{"n_layer": 12, "activation": "bilinear", "routed_scale": 1.0, "init_std_router": 0.0106, "optimizer": "adamw", "beta1": 0.9, "batch_tokens": 65536, "seq_len": 1024}
Below are experts of layer 5 (counted from 0) of a mixture-of-experts language model. Rows are named router (the router's row for the expert), gate (a neuron's input weights, with its number), up (a neuron's input weights, with its number), down (a neuron's output weights, with its number) and show model dimensions 0-79. Each number is 500 + 50 x the weight over its row's rms, rounded and kept within 0 to 999. Numbers have three digits each.
After each expert's rows: "comes before" lists some tokens at least twice as common just after its tokens as in all text. This comes from a sample of Wikipedia text that the model never trained on. Tokens count by the router's weight.

# expert 12
router:557460449485543477420471465545477500421451498487587519533503625443521512595463516539482482494478505448522508505481536504540546493522582445484546323568487509515662576524447523418471471427486535498426468468514515437429467520534506522512561452
gate5:514360503517489483635438539452560547520423519513537492515550468492462514388542522514495542526661486448436539532460516553569467448467623483419481512516537431456465583438497609525564537510489432453566576475488584547508555635547474459448475547
up5:517502460505573460550582557512489495414518407539451511507436456468516465440501467528502525587473463523445540477480501497497554619534583541512523535511559463442459455611475522486418590571449571549500521526543540554446511524460435522500401515
down5:530404461471457515484550511459456521515453440555559574507534548501422546593492431442480513533546628479522530484493515538566470543466439531434554544549472424441537524563550536548439419501555411547473511548485499585565545510516444560473527514
gate6:517502505483470377537547606467576429481441472356403465539331494523521509558529520613461453454558525437496510501431468419512505531541519586512542519457511526505462471534387439495528504515572438464540471483495447558511520516524483449558526510
up6:527510499475505468498507534432556474461480553507461453422383485562465443459566470512496540487529537448521566455450484515470449493534474562499515483477535400472480443539436544459426420550454503513424487485511488441556463432487555556425403472
down6:492501519499419441597475518412502514488608516578614465507563452587495581453503508428591558557346556570540496537452457512494517460461500527531496412463437467511547549493535494452445563542481481555427482511475432489530458511529503590461554516
gate7:503471521437453549561450558402449465480438423504574486612542486514509555513550473480471506524455491508570464505547466480484548589509462506456533519507533471477480544481425564473541465543592486426451466461515488437469480486485562416574463521
up7:511438521511484485477494584628578561441450442600547430450554506508486469439457504445530540557442445467491588520402478585426492492517486565611547541435573455487470505583481535549457592539495474551465514488522500437508534535590511537529483397
down7:557461467559509592513465347445569501499572523472469578417494506474516464440564492504569476548471457571599469475448549491517494406495436504631492515496558573464542455469547536506517533540491416525515531534430566513590409506476453431578615436
gate8:465478550433458503543520544519487496490551441608465493495582473500534464432519507404504585522587542392433472521530520512540471405467482531473529509422520464507464552418465402529546473460454489515474526503482469495527585455500562477507374520
up8:424522533455434489507535538471498502445510477611593494551487459504410520474541500459474475582428593404567584519504473504494438553598491490474604537436595473483503541434555503574528413472541450538548478517499514450585542455496514484471490507
down8:475475490479482465537517583514477535457438509579411442549583550612445561438523507492501507534457526498459500447457605460505475416463493469496471401560546448574423480456538502498530515563516516507514525455485541546595470474449413512455499471
comes before: " in", " to", " by", " as", " on", " with"

# expert 10
router:474473562504524515582566499478532592535527359508534537372460579450539491528477495586508612656496495498578506471534555478549465497458568409423569501571453574522499558481443588550529483513550439557386445537540453446469457474526437483456577523
gate9:508504509524508459516425510425437466537451552519592454511562464498491496525521554378499510550508478596511530485528514414473461462464423500459430574490463472493525481476446444522507487499483475523444386499488466389437531459534578453445505503
up9:491471534406593584447471507499567551434559510570520480525476517486552417417435444507513539528572497590549488594403525568443461451484511480529521543481456445523432519527483419460477547575526553389534452412550407527507444595498485633444449443
down9:515497549509529479568528511385517496521463495471445498508512455511497494524448583514510400485603519508461528538574456469381417569560560505531532548539461547481508498498505555512570427485554410589485404581590548496440558444438486483520523495
gate10:516511507437452548420524487503504523548464446482462469525535531543480557480443609479543526409520550536497482476486516521571567483491584505497457545557461455503499442500472550473396604488523557495465514454478599581491527341463505470427557496
up10:495406478409556537403534473520536493460435505533485535516493491433549464489512534488557504442397584512488508531563487453531526460519553513466491468422574485512425425484538464513542475480555573447454327543477506589568524341494509456532459444
down10:493508484460544523566507545501442475486469466516491467480527601517471533575537481534421490461411471459515574443549456560420477517553539525521571582501435447516426372570457536453479543551466462552408490475466343595552557530476545566557491521
gate11:503476496555439562470554527462520520591493498596556525531561441514514390507524450453590567473498446524495475352505395451510456518419496559495479621485480495489470623560518526523478476583489489485460498581436516420532550569573454531561473522
up11:451498516413561525393543492584522518565521529572501450533386496479537525532552445520522460460488482586483538550503478502511519450578561445515451465543403441520498422397563523423480512522502490457474446470478486606401499410456484422455537514
down11:538461603526525452504500509451511585447561428457498475545446479494512572569462460467521534539574474523505526581442432462510491495473569503485467546490494443477491477493456446458550521562499514464573556562652514549560457521448535527518429512
gate12:533491476500451472476641584445521586423567478497503434516408421529447449507540446462512544550565434507484464556519472497385469552561465543554426416518510512521510522491486418492548571414467493533511462476487494480525497596508442581554473529
up12:529477512455493594455560600513559526480536508503455449519396558451539456525540448451526424473521522485435533612380502523471542523548588547457522437478518474609528511553606393500534543461517518460479510541480571563483480527508522436561524435
down12:516490518473550463442515480547399477498480527627503563455434414517482471453446490353506486491397404502550391520531500570521526364464508520448496452523576522539497558470624489599533518524458533406469528529473546540508478479538527489535536589
comes before: " |", " and", "),", " –", " he", "–19"

# expert 0
router:474582505486504508508495381431479506496507477524528495520469538493517467460501503481490454602454546523531480476423487515496558470466451418487529496546472445504602567488468513494516467601537467450384484493470544525481478474416443529469585583
gate5:464522566530606600519456431546514522558583565523469514411456503500499394563500526459584434450472515502479495545419504493490443482545571440505476592485438496597518443399453546526455519419561619552518493499522532509387440614492527537489581550
up5:470493601472581536581514505489473514557534519597453503474524465532580445457527507491521446479522417458525496548508526484543544558579487438572480521552496513509465333492451453450502529580510574422524515472452514406460508521400489496591461501
down5:414465518443554475561524549532409580420441581494515501389478539514400506457534532455495588415494529526533449467553513478476653498478438550499593459503450358419490525549537435506473452421474500481483582432488468495523535530523527502526469599
gate6:541552510484483516568634500451484483502479568560478526461461461403521617570528394531405437541495520363516435536557502378573501488516435483516513552516496519575558508510505494489462502494512434544510470531454430472540494478503424539593493503
up6:468358497504531368502487532439616466538487544538424532569496572501526545472539532654515479523484475478569487623394535542517508497606466450432540393487544423460422519562481545474520582511583523501580462533457466475423422501489538480381563471
down6:483514442547461487596533461532477560511479452456496583567417479518461531489428475455496471547486539540533495488564526541571511534483403544462501404418553495485401637517519478432483545548542554551536514469523581502569532504393504492500471421
gate7:533584495536511467473440454509450426587468540498579500561490621556526576541520431434512453490513498468522475410519536485499536478448359481575512445538471481489547604490513568430447552448447479459490483545493509432546467433534519511398438563
up7:406456519511420456546428494460454486462424598481501564465561443422445497442566528414563407486600517487487582562429492516529475508594517424483530551564531449457481520499509456551514479545560495523547492495501506542508413506451432494529490566
down7:526462497472511480519581543557567490471509518490470548578450498480495529470530444525426448476446464514510519568614437508620402520495599494478505506548543465540452450538479520511489556456465507514416527490510495526474551459562416546516416545
gate8:404553521510464454461350532531532497524420518493486483549466399583425504493575498494492463494494482485515457526555542432560526491521453435480542475452556464471507471559473486401479537542488519460528598420507553498610433479466547407509396560
up8:454420452494462458579505510538494455485492530506500460513465505560535505457531501584499452428587515439530460489463559468430464544594471444474552459514443580447490452566508509470523517440556546495533486471494511587562534466531477537468465582
down8:571579446526400534475440450510556460573412517455444530564452615460435454535427489557374490479569561553531513536457581508470528633549552541505432587515476512542471485488515477496525491464422527433549569576507478548412472492527514513484472477
comes before: " of", " that", " to", " and", " in", " for"

# expert 28
router:564480568457493548510538523471544516439514572486413475576402556507508505454525465535505469470483463540444471499484442469428494563501598541464455600548453591481390527411534477596454423549476536506452565518449524534517382496439525441487559587
gate9:428516483449533433480472623547370484474514456484558483522504499505544449569365473525526455503389384449583522436569467527489514609585452558469451549455519530500468464573510500503527519443434579532563542469466445534555556486506528493431485497
up9:545493442533534495410494437534558443482573503505465528537540532507560376473599421585587569458550527525484487511407509435562464450450620447434526477553541518495493544449554553464396589584499531506452513480507497515372457500581531459512572493
down9:532512475550496527449522405555561536504500538525466532499463411529547470472547410541442456487490582452493463550489558559555426552528505430427506475572527513541482587527559535471523554597480496512475487547433460523473492522529542573522492496
gate10:548436433526440524528605548431529468499445457547495448493548476535479505532436549477437414419509542471471486488498513490506523417488478488545589492411550497495509498484499439470436503524540516485536553450499516555482422544562526496549584549
up10:567564535447390459406509601399462550571395444525443506476432392499385591552522419469407480487558521481513467534518513523570481473545573592529488524488506541485471541531510480415435536509442548505513596529526564566472483515519528502440474561
down10:491471442508516511531426394525510472493540485501467516380473460538524514475454508543412482443474501460457467551462489478437493530529601564496641521524525486488454488464472489460434470530468459519360529419496508575498561514539562421484437541
gate11:489441469501424493513541491472554544579521507459445507541539499535585381511477431520540441466526635501498514537548491563548450469492462453450510483530544524507446580445456514448508616491562468467496575463474471540429521464492506566504566566
up11:517582555524561512491498519502518540574595523567512496551436516439503571404586489569542544512482521507545494514536551470527470469446606453497551553559527557498411527479556522423515488498521581438480547593502571459424468495496497465480488508
down11:524462522435443458451495567503494508396509520398546543495506494485455480516486529542539454561593500498506471454534443483482472496468504602503483575556563468453547458558396587532430460502479470532469466540514581540517482480525521567580532477
gate12:514522445576528476458463470417469525503536457516543559435509546530469440507454520478486517475452506465533499539611495554530410523432563569512475526446497508438468503499455537522499559428477437514519563527554465495475502460516475565564488474
up12:481577538521591501448460425430418457452486504522509473504567538495480434496411623501495482467442571451500454468533532495541387516439580545534424542551534504503400464563491473487450492573449428524506527517490506481501364484502534535520495497
down12:430527596509406568535468459489562539503514526640442519583465532433537479548518511478462578411493493493428514546438484538414526480509538491426412483546491518588437552533447513492510548565475464552525461517396466470471555425382517498486510443
comes before: "\n", " a", "The", " not", " also", " located"

# expert 17
router:397492429565553526448456521526462553511581553566581542453460603474565465429490483481508572443494515585600505468406554545438442472543459547482485493527450485496567482544476531476518507512506501524445493525505515485422558558451446529474485356
gate5:525547503477414519511486506460495460459368582470502411678507513379580523614395438462573521516590451528568495495490510499507551467487481532505449467402516425537446465427394541436479512496515556541556516542541469477475491419496541467467515484
up5:485439538493548522512441476490531533464500529480461500541494513494434435415541440543522558469608474509561381438552496578598482381476504481458558546555498495571470470514508497438608486574460521551520409520454541444433489543488469464437416525
down5:550542499582517423491489548530510521548471486526498492478467474500528485524419471575454447437546480510541468472534546454592398491440472617512590587518586472542590453436447467494452413445546493463466523469566518454492487519480584542532482471
gate6:511523487517492491589505461452557515502522489553464478413520385544484484511462440596549449497436523454462498562454423418493530533438470532441525535540570500492515530485536495552490603480437567481432521536604562582440452532431474505596437563
up6:536473568451544479457515451476485452452442550503472535539488502519523539475494536480604514413448502481411560428456411504534584584447565542438545430453513525522484453470498407582459426448533558465485460605517516544513452498355532531463561557
down6:490523569528472403433457527531462437552475509492427497484557531515564513491505483452545538480442536525510509535453560567479480421607516521463439512479445511506441526505547446546466367480494591480474455538517536516488580469525459468431498440
gate7:445525458562456552475476501606431539454551474501485464484451449597476503401560448448415453453559541551434542571493483430406541445531444519497583471520488474612560532551406598465489578450552472381529464479509425525448446559559486448578596461
up7:432539550479423451489498375607515537571418558444594576508456537460528547527571511490491571523477515529553485466493475483536492531384517525493389455461661514454498448474519441439503508487455380519467589480467555457528535517541470468455415562
down7:511590428434427404495448537471481471558493496559562485483479539443533499497458521437497467537455529494429488558413541503510565547518420487521521464397492410502580472476574581478505528430451480542486368438460472543528471470514485456566537564
gate8:493473508553485538433500521447507460465598568469426491560479492430485469503498516475480421422478589475455521474456458411468505459578594546397515470530421494489444522533433431454461484509465490492468408520469432580434499382420504568568434564
up8:486479428546437489487546487477476488501564479499415525546430607495525446552466556522572521504474477457450543426444509492532519498566509511517496481493487509560510499449493526432481507571413569507490426515528468469440457516497561474532634534
down8:467552607529530532445472557497525492541415480623466527516517535492591519555475500462449549460483493377512452469452577590604538453460470461571483548539572553442471654502463461534449546571430440514460544457480477484461536459535530548513450500
comes before: " |", ":", ";", ")", " ", " for"

# expert 23
router:410458484478518431556556438444446547529522506439565520555512335415499534550505491451534468562486439466510433569538476549517508432489549531491465520519482514473392566494508561552499536527394476502616503509523487555471522448508498572429456556
gate9:412537496495488525470450506491493435489522464577507455496404566488395538514469492529419580534587455524550612501418459539503516566446520547560460504528479485497468514520501460449647554485452441446560496474456552512545524522480509533479507467
up9:693486427523436531598541514485516491490425508448432479468601469525539467501526460469473475652475525542393486567588616463543459516527448543560536559540537451478500485454519439515404480553508461545464556469514538565509509565484393500542419543
down9:479482551557492560525507539584464533465532485500451477514568579470573443485528401511513524473471578482440471504508521511438480510456508516459530264434566488541635428429447503613449476451498539546500510490552493464586475429454484409532529535
gate10:459553498496518530536558400512507554496427453513536460565482544451537495456560509495580506528572459540477485522473486524491582512476497367548543427530442456544554527390525472474488541428449518509529467490490424482544498537443560533446521472
up10:520431476523406494458526517524556476484522484549510492477554475583564579500553512540470550319504501396470476501584523481481483519494440622441425630463571551371447567522551540505437428543445502534542618554535528610445475523524445511469494474
down10:524456587555591537524539545508492451478553552540438453540480512567476588533494557437390465526465585459508473402476477489576498480436432448465527504442495580461489520499562532547603477491492490444540516569470525500513557455500498558488430575
gate11:494419450496606562526546585545536460516499459528409467479457498514483515491479348511508491539479429575498487509577502547590506522440554512467516507500563418443482469589458482505491512417464483474518537600499496492491595559572515494459426471
up11:474452540416520572523528541498489457539478544536575449517519477528349525569474543554381421486541446446531555575534537536517472485500482415424498405413570462460482523492566477473474513499559482469608507440556520452541487552449498491422468519
down11:547427524521497577459417505569477513542427528530564594437497508523479510471496541515468420396518539593551537538544510490472440559512589493562490453383568484470571479510462420523405527445476491555528501482517430430635509482482527476464488491
gate12:448430429421594515488614446475441536433527486507581452500490469399486468493453396466584565447502445602516542517509437491478553485450497500534600482452452539541511545424524482451367505514494492604446471558476458497461436516447495514496507458
up12:532378503473459510541524509504430465505423429420544469380513428472463492522512503518459580462631495418428471563507539502478550536497469518488499493449586529489442567451529468616470330536466456497519585526403563515530540547496479526472447481
down12:458494510564487520569459558595498466523575468511445499472521502498545468456484507462617533492522559527473491403532490546450462452462539460455469382501536482539529502452525499427486524444613546523459596479575492418492502421493504531486488498
comes before: "\n", " The", " He", " In", " It", " This"

# expert 20
router:445544482494495441507511578510471479467504524558525565556485367503447551495464510544469506475580540485511536465553536508419475412538490495451465586544550579551354446536591548553494460488546560381550419443425541500493501592522571424500529466
gate5:448454534477585540532590419589523512474524501414501440511498497501553545561558472378524515460515523567514580480465499482515459578525467501535463502584417521503599459501410519526475420558490519476480425408545507381507495486452463484382531464
up5:475457526495603530527533467614497473381546462448550433486564539624466531591557521494484456465529547458508560448485507451522462521481526423468528553588471492509491426500368446469470435525447596544506510473536432399429459449484398517379444570
down5:610448578474500541538538527555537388482515505533476453569510455438498554516512491498547570480488441496459453496554490535536504462549487574541395599567495553428529532463462577525552543450493570550513534553430529475518521524471533523571486456
gate6:553577519493557355455442510553554395547512573420559523490495480490527428518462464449481462470542442479458579525561474557481535475497450456465517512446511523531554442566393533499475581568550517510501441437367520547467470599442426525513490462
up6:461401381409419503534474531532575416433500520369497395530481514553523478388472376419495510499482487429524401553476540578435569479502510457568517553497495417526516518540449462480465496525469479512510553479502396514534512517486454530555491477
down6:490468453455551519523562431427540540472559553575432471457463466418517617555385542523549441467461459547550401484593506512491559439427489465507489587487549514529491572529439472489453511597491481476471552477483554590493548457498542486519509476
gate7:485452493487446493553524495583489435526589532502455448593574534424517508555531488580383517531484542495503467494520592492457555476577532538477477509492542537415456447583549444475499457448507440413569474527505654495597446494507449609494488514
up7:532464478534498528514579501505407574490565464472571521453438465484475466476536470404492545522470442531368354422428430481487558431516494600438545485518533478535514497508503512491511559523526528569503548554461440563512527535537504480547506393
down7:460427551539501478528527492474441499560454530498485517457544504434582480501448423470518465531581529515476523494515493561516569545458461492541504466499487524554490590538491509523454534498415467470411461428523525497528512533518476611481502619
gate8:471419478526504474481546473468409496425412480436579486456412445512477508517437494452576540474496466373619523533445427506534565582505488558519472496574511576404471498539499429536458513427455517514505469583517462564458516588645414482573531465
up8:450492444430451537544450479569533517514471522497493511518512495485470517500503444529473394550607419533537449474522439615468462452484556386548497509451520410542531524521480540514484485544448465434507481478461556511572551491487504515535458512
down8:524547513487462496480448420447528502584477543431573608496457469449456570462445507487468525452492416452521482472542519568544472485430548494485448354417503530458489518523484472458438476519397436563571554519514501552484526429463523525595455444
comes before: "-", "|", "\n", " ", " -", " 3:"

# expert 22
router:556469515575500507543434493522519434641497543503537455458475561508511435548534445577501569492449447477442472498483480537371545543543545432471557609540533548474490533538527424479476499480470512452401480524559444459362487444500519554498528464
gate9:607398573505475479531432503553410474513544545445467479555557555449527515491528515514456485534458532444499417438504517539506548483544480453541587419530490492494529474519450399606434534506518566483506652598530588546490436480469419596560514537
up9:453582445466444468565565466520585492584467453508539525472423453501503446501456552547414505471388509553582553572439428586445530543499531446495540494454500598451492520571501492479500419498486410465477423451515549406475458581524421462377514555
down9:568601522536564538514529460454436540433439513480429452510529526570469575435488583469435519545477503454480484513584432423612447530452437486457510405524570444516480483552523485501533507519426484521475457534501420434551504510463563501462527479
gate10:502538441469527504536592496433507541634491534483515467510394514429581571490554573521408455485419479514560506569535448527536520498550496462436450492486573455581466540484404437453560459468525529522579544429503530471557566506496457507451486531
up10:540438448497441497506510453595600457527465475534420487552557480551433431405510494520541426557449499440429474574533523528463526588488474501440500405535556552464505559581509506485323465464515544463469515572507526519502476521545480529633496489
down10:511475479424521451505503527476514525490454517471423490405505449524406592600464471484561475506535483546555486548491533500535465566514501513475495532514439564475527539563521517492473535422451412588466457458513428547445541405515565559532536421
gate11:474407550525577481509495510575467494492462581412540530489535546546537429494415506573436424549500583501536453420465533505550516522618493472586515423448453498499492540523445450543439529514474496535565490525440527485531518602519573432510501553
up11:416539460495507524515594488539517527498350441421441542478433490473399515601556526538420434484441478541569535533460463561492504555511466516458460471508603481495557465536514493487459529477405543431503420539581488513461433455409458478477535612
down11:496473535456469503474519468483477485527514400585451497585504486518480509451515419527567541449435478505522480522502486502459408501479451432431443492484517573510474435466473525568548415466463500514526553556620504449394553558576459544486478394
gate12:432516509535543479467560496498422487451419478559585487507473508494528434523543525401577581528570450478529460457490501485446528464374456469508392424406599526536463492452490518532502559503484424501493426486574537501433579484464558503485478493
up12:443536538491378424455459488492455509532490466414527401459460528532505464503474531417523483538547446518473512428548542507569577526512496396522503518479559521541462475456560471441489495446483465604525542429543440542524499565502465413407546519
down12:528517530435493508510474496513536574494542476496533435406516498417392555498464551500463508476459529414583469518562541518491601503551513485452489445467459515432508475534428475461480573478545557475493473450565395460499439490476501548553574513
comes before: "\n", " |", ":", " and", " of", " in"

# expert 4
router:564473519573448458358534480442512416569607464422452477598414455474531488548571477507554515504451562494439506487586530520504501525444450481568423392489506568490510546501523509481492554499521492492519524443512512473503494505570549377505464567
gate5:471515434500487434504564470557539535452493551479435548554501441586526487514509472543442471503579525452530451458539531482495527495535455536451444533410507608503615487435536484495350511444410459534425445511484527449454558503404499372547502620
up5:472522439457512485519502489527478495494480446441564535494413494468484538487510551438523403445480502530518547533451473438500465509471496387536611474536541469585551473414604449541617494585497583523504451449429469467588515451477487540527525529
down5:435509533486573513424546465482513494471500539481519502529468431590477528508564482597540430518445562497512458534481607473560521516378503438491476476506550462563486462463514468484508548544469536543498549525473496535512439498482442423496418534
gate6:532501534501538473424444480531473520565500513487494453482503400415487532421508514487530451490577428588469458457512562534353608483472461397547548441433545480526491534536572457537536513512476531601534475517502582543589480570499503453454557465
up6:471514459535485401478571492507580482479481486420497482572506620553593439469508461552546485579506485460493500452532492479497495509501524472482400456554495529508622495531434472525486390447489482535474451540558506524465505512543618516475579491
down6:480500477523525430503569472492531494521510493495485418501433492494517541454577563568515479500533406469534463605559505452497496527460466479434507525594626565485525445513452452456496488453422514517537506595479574433394585459500509558575457494
gate7:509486379446556544533567443581496518521534377513541523568472494524529530462532515556497433429542519413522564534525602354487509603412534532544553454442545481485555424473577433531484516541529442553551548498480481408528497483443474380514511538
up7:435444489481538491509451518511494483565485523457462497562475495567473418584533554511449390491489495423416572547498557456506451532421474503506479461616480500472419495457478523501507606444577458392585572479443449483512530457412475510561489589
down7:451423437480532422370480510528503578486495528453485481596547365467507516487514408422493519519504530492620449549534470528537508497479534503466531582552571522421492570501428598500506549502451450523512504533517524507508559524529426440473524527
gate8:589492426419555532610543484472586467514496527540492486532574527463483463598494468565557574540526520474466481588515562552478536524455472493484481410471460546530496484491472519592450525475547451444530501533547543482493484460474491467371464532
up8:404531572493554447561479549553444508521486504530528401461505438493538566470533480458452427547551488478542560466482548443495507480513565525506512494430576531551449527450484380432502528420499592489501487519562507545521508534480541482514567426
down8:455472486531584480521530507535508477516537425417475528510500498495499464507493512463514540525476478398546527540455495496607508455473553536521487409471529529444550498521593445563498457450527483442417519440508503617434512616497523573538596516
comes before: " the", " a", " |", " an", " well", " he"

# expert 31
router:494460464526512461504548515489473530486533507415504485332475559536514581446496506525512480498512474467500533594498561501405525494524556412436507509559563496554478477482507530582535477570473443602474590582550423622483489602559480624547595475
gate9:474561562523530418480442532607471498474536453415586547480425500531410460474533538555479494486507509396552573562418441535522418464430506508460489543466577467528422539497519510497563512514473431523496575485476463544529442569449537586556450553
up9:508430647583578563530541458411471502540540567511439490534516517573530535474403469467540401536413580556466572469531523542502588475469483455518526445478465564499542450551552541543456584428480475435512387540404590449491553446442415538469547515
down9:493545524453426588466489430470523511567433564489502487452497481565507453464458497498535447529517540560492607513491495510561457602436525573452556543522478475512575531585560494485508541472533414487538604466410594549585466486457505459535536512
gate10:484557521462522497424506488477485418530540497443526505506528501471467503540424605473490579485495422514468534556392533403514517510371472492529499533491542468463470467535542495430479521550475449497410572501593576563485476563467404517453575433
up10:443453561627460530507559537516504496509440536479541425523499571516463543505442544453549439512472591488499569557429464476378577575619440524504485471490498412492536472467430576486533505512504492490515538512464461539423507477511494484524510452
down10:484480513580410511491479471506505508398498555553518548566470509494392465523477509461499510388498462467533503507421502443467593547532481489468397538510555558536552466584412466494560481612354509406459503529399529491451517451471451509547402475
gate11:530521475479507484423518543498545493478468456522493462542439481515550411457449376463444553531475422568431538493507477488542433553499485460557458453455532556508540578557589561486466504451437514512483591473537479528426509526519445390493479432
up11:445501579517502509452517473510559550489494443504484442497455557487515566479410456604549425467504487426386512465427500513488447521493473519605538519437496542526604530562440522461481510508435526535461456520560571513521554450579507589613555493
down11:574476524534565503571544521450461567457456505497485554423449584533570408497494406438485570567443537518417523418477495412462527650523474493464498534605503528475507457507481520511574534604482632410482561554428494442525468529520425505501462486
gate12:517588437458513475522482430478526439622525560463462447488469534428520512450473531401480514434537408500446390470487503530454603503574463468567464514468541452562462483393566517479527506427401471530540536484442578573486451596536508481464492458
up12:468516443549362551480464519515556526495515496531507540449352561525494536434448518511452550546486609454527578551515522556514470433498527522490482524431521443493511476521461490460560501530469397428436511479391524544573481492456491559544456568
down12:519498460570520513529539539482409452426549475536558576468500477545490512432466521538543580514481602447495609495540544412429531536454460577479398467477414499479487399552452461443562389486498612526496454447536532437434513536476469500485543432
comes before: " |", "′", "°", ".5", ".0", "%"

# expert 5
router:609441471470431523461536484468563505507487450446500518694539498492481500568505499496502451452566472512471516534472464527471566523504320416473483419549546534438505530466547551478485515512591459466457504500519491485465601495548505493515480565
gate5:485539486487562505435498533547542454546494490457505558470494572506558447573543556505469501455494490547536520494419537447483505625440541507624430531550555509499455610411452459477528382487541443539468508439598477507511497488399465582447484618
up5:590569518629514466466605489570420517465406469448536480503517417466453526523497361502479471489514455524468549461515454523447568477555477546429600458576474486587497493449480570539610522533464516460495477550514507507493471518480574526547426469
down5:517503548454399459509510458493467541442589508528467541509470522530481524512442512504484427626492483538457533470544516561566491468516529478510472511573538513457443552575548434455454517445464462466418539507484437504483444480537522549500475396
gate6:496507481494438514440501582502538451561446486496446531506401470503442505502540452533595552510562475511527464526617566474405511590482560474538486532467508496479446536491460531444556542469525508457495467494560492529444588488545424462537515538
up6:532580494528528499487625498591529455418460463522546506488565463580502452531526536472415470417442526510500494410500448479491523512523499548505454512619473438467469460489435524495529435366502477525440489461585482455530501544440493525429409521
down6:594534454484461548554471480507571518493533539594573468481476525496542429444498438590547521484563600516454447444549467547580450494478503491508421422449536555538507476497545501540516579428466550528531562471598491413496456520522476570456484445
gate7:435578522485526453497520516498465569523458489577532469457444491509474531437447539501428455502459516532436521549524481508550527491398500551516506501595388444484642442568466461405467455517530498548452519455510546565547517524503545479559530576
up7:579535408491489590495622450464478534453484424537502554503614454542479490464532485516511560483509504415546491470471580452560525472525482466507441555513465505453523459463474479556521510607435471521485560410493450375566582436598505549450558440
down7:515557484483535466467436514533450433538595362410424464560394576532371468594482495459488548542466467442549516505510473556492534571485403633536472517459556512572488538540495470534490439455505472444548542492380380569504498506445457518552442526
gate8:480500433498543473421554547512501488455537513466530528443525500465493476533487462521537473508471499512477364572543515496464518467421523506504497493511576568482494540535452530678548451535398509559424465612305493560486581466478524390561522427
up8:543436563612533425482534506548492408643499572527412429476491566455490505408541555441455532483473575380515564536483389457454516401587505491507471547469500480522501467437571533559511523572503513447496596500520455518513492493458366644540490489
down8:526457550550489524530422504487551400510471370543481417432588514527427514533568540506484600523541545514557496446455569501463480465519445469455435520522465539463464486463601530482516545546472504472473465483511558554449462552461473574554424532
comes before: " the", " a", " his", " an", " their", " its"

# expert 29
router:519445523533616507529476462463514517522460441558543464432511592487474495478468492463564576524494483557483490526489466571485491536526590542491478645465459568434590651527461432551473537420454480508339530439475564517425640462542433511535583481
gate9:569521392469482429522542436593551425509485457508568531466419511493473480585504508532478553533497485479582428432430524544464484567443494520443514521611613623486569481551439513507510514478506481510491504516547512475411489535554458517600569511
up9:419494529453477463539432493503546532525528529525555566430447524559512476417520523561489502559549566539412499490463480527484511509463510553531526503485477508506583556560520513499565431503536472457445408434506471488525460494490527408510516556
down9:533500426544476528454426410553520379563637420512486437561465530465514478483537524475526506591437462498475562464465403482472537457558524502489576492579502448423600510614589501494537514455610575524508446563473485547537480504440519565490439575
gate10:448467514482480464539592411453536524511440568572483542486506462474468504530559515437577519502520482453584485542481503467421484470501535469528395611550487509482469504412513502426478518544403567472536623403457538501499530496492596491438527461
up10:526573490465461517517531591469516552457498469453535448514533490457508449527450513461573543451517495636472501470434447561410516441535496519463498554574525404462470569560500445430567519453540570448509558420514589518494490469526519409544527534
down10:378522459582479408605519568410477583414438471447491544564531450447574588570524510555503489536557574527481458516454532575523492456524511480532570615583577449535471447534472511554500489507535411468542555473478504524471455486583575500569517556
gate11:498509534576391456556530495433568422510456559503546574479455477481505473489410486527499403549553510466571501443578523537515541496519503415511504503550453481517550552460459499507498427474549496521496509531520478554460474596426509478420549473
up11:482522379486492493498510466486516591600513555428518538535475440504448425515532496527534571558566530496609475570535491515486508489524446591564508348462566445506581551521464461454593430509575409518463543529554561498438504457506523449477560535
down11:456492476516496502506465418526450513507463631513473464508537491461402539392461493576491521537455519467452489500476563431513542557532420472481564506567541598557495541450452535591505473551524520446525521500512494471557492516570512456532598507
gate12:592499542531489479515549472546450472446512464519543442576502483541485535498552430567568464472465312485548519528394431538475545472498414487464559499470556593428471465531460544403466541479549432467537522469494575428465489476507469575512540483
up12:524488547452472425448477533520483595423584549502540495537451548369510506493464474505574545535390497546548527501552556556618547497435469502537472478494498512543475574518439536526450518482501501540506462471489492475420458534488453527414549469
down12:536566507516512516447515547543475507489434470633515453469504543521501531405508472449521496564530589403517427480535464456556389515496541475383547489569496539500496537450490530456462497481469594466589489482596513438460532564572418520502489416
comes before: " of", ",", ".", " and", " in", "\""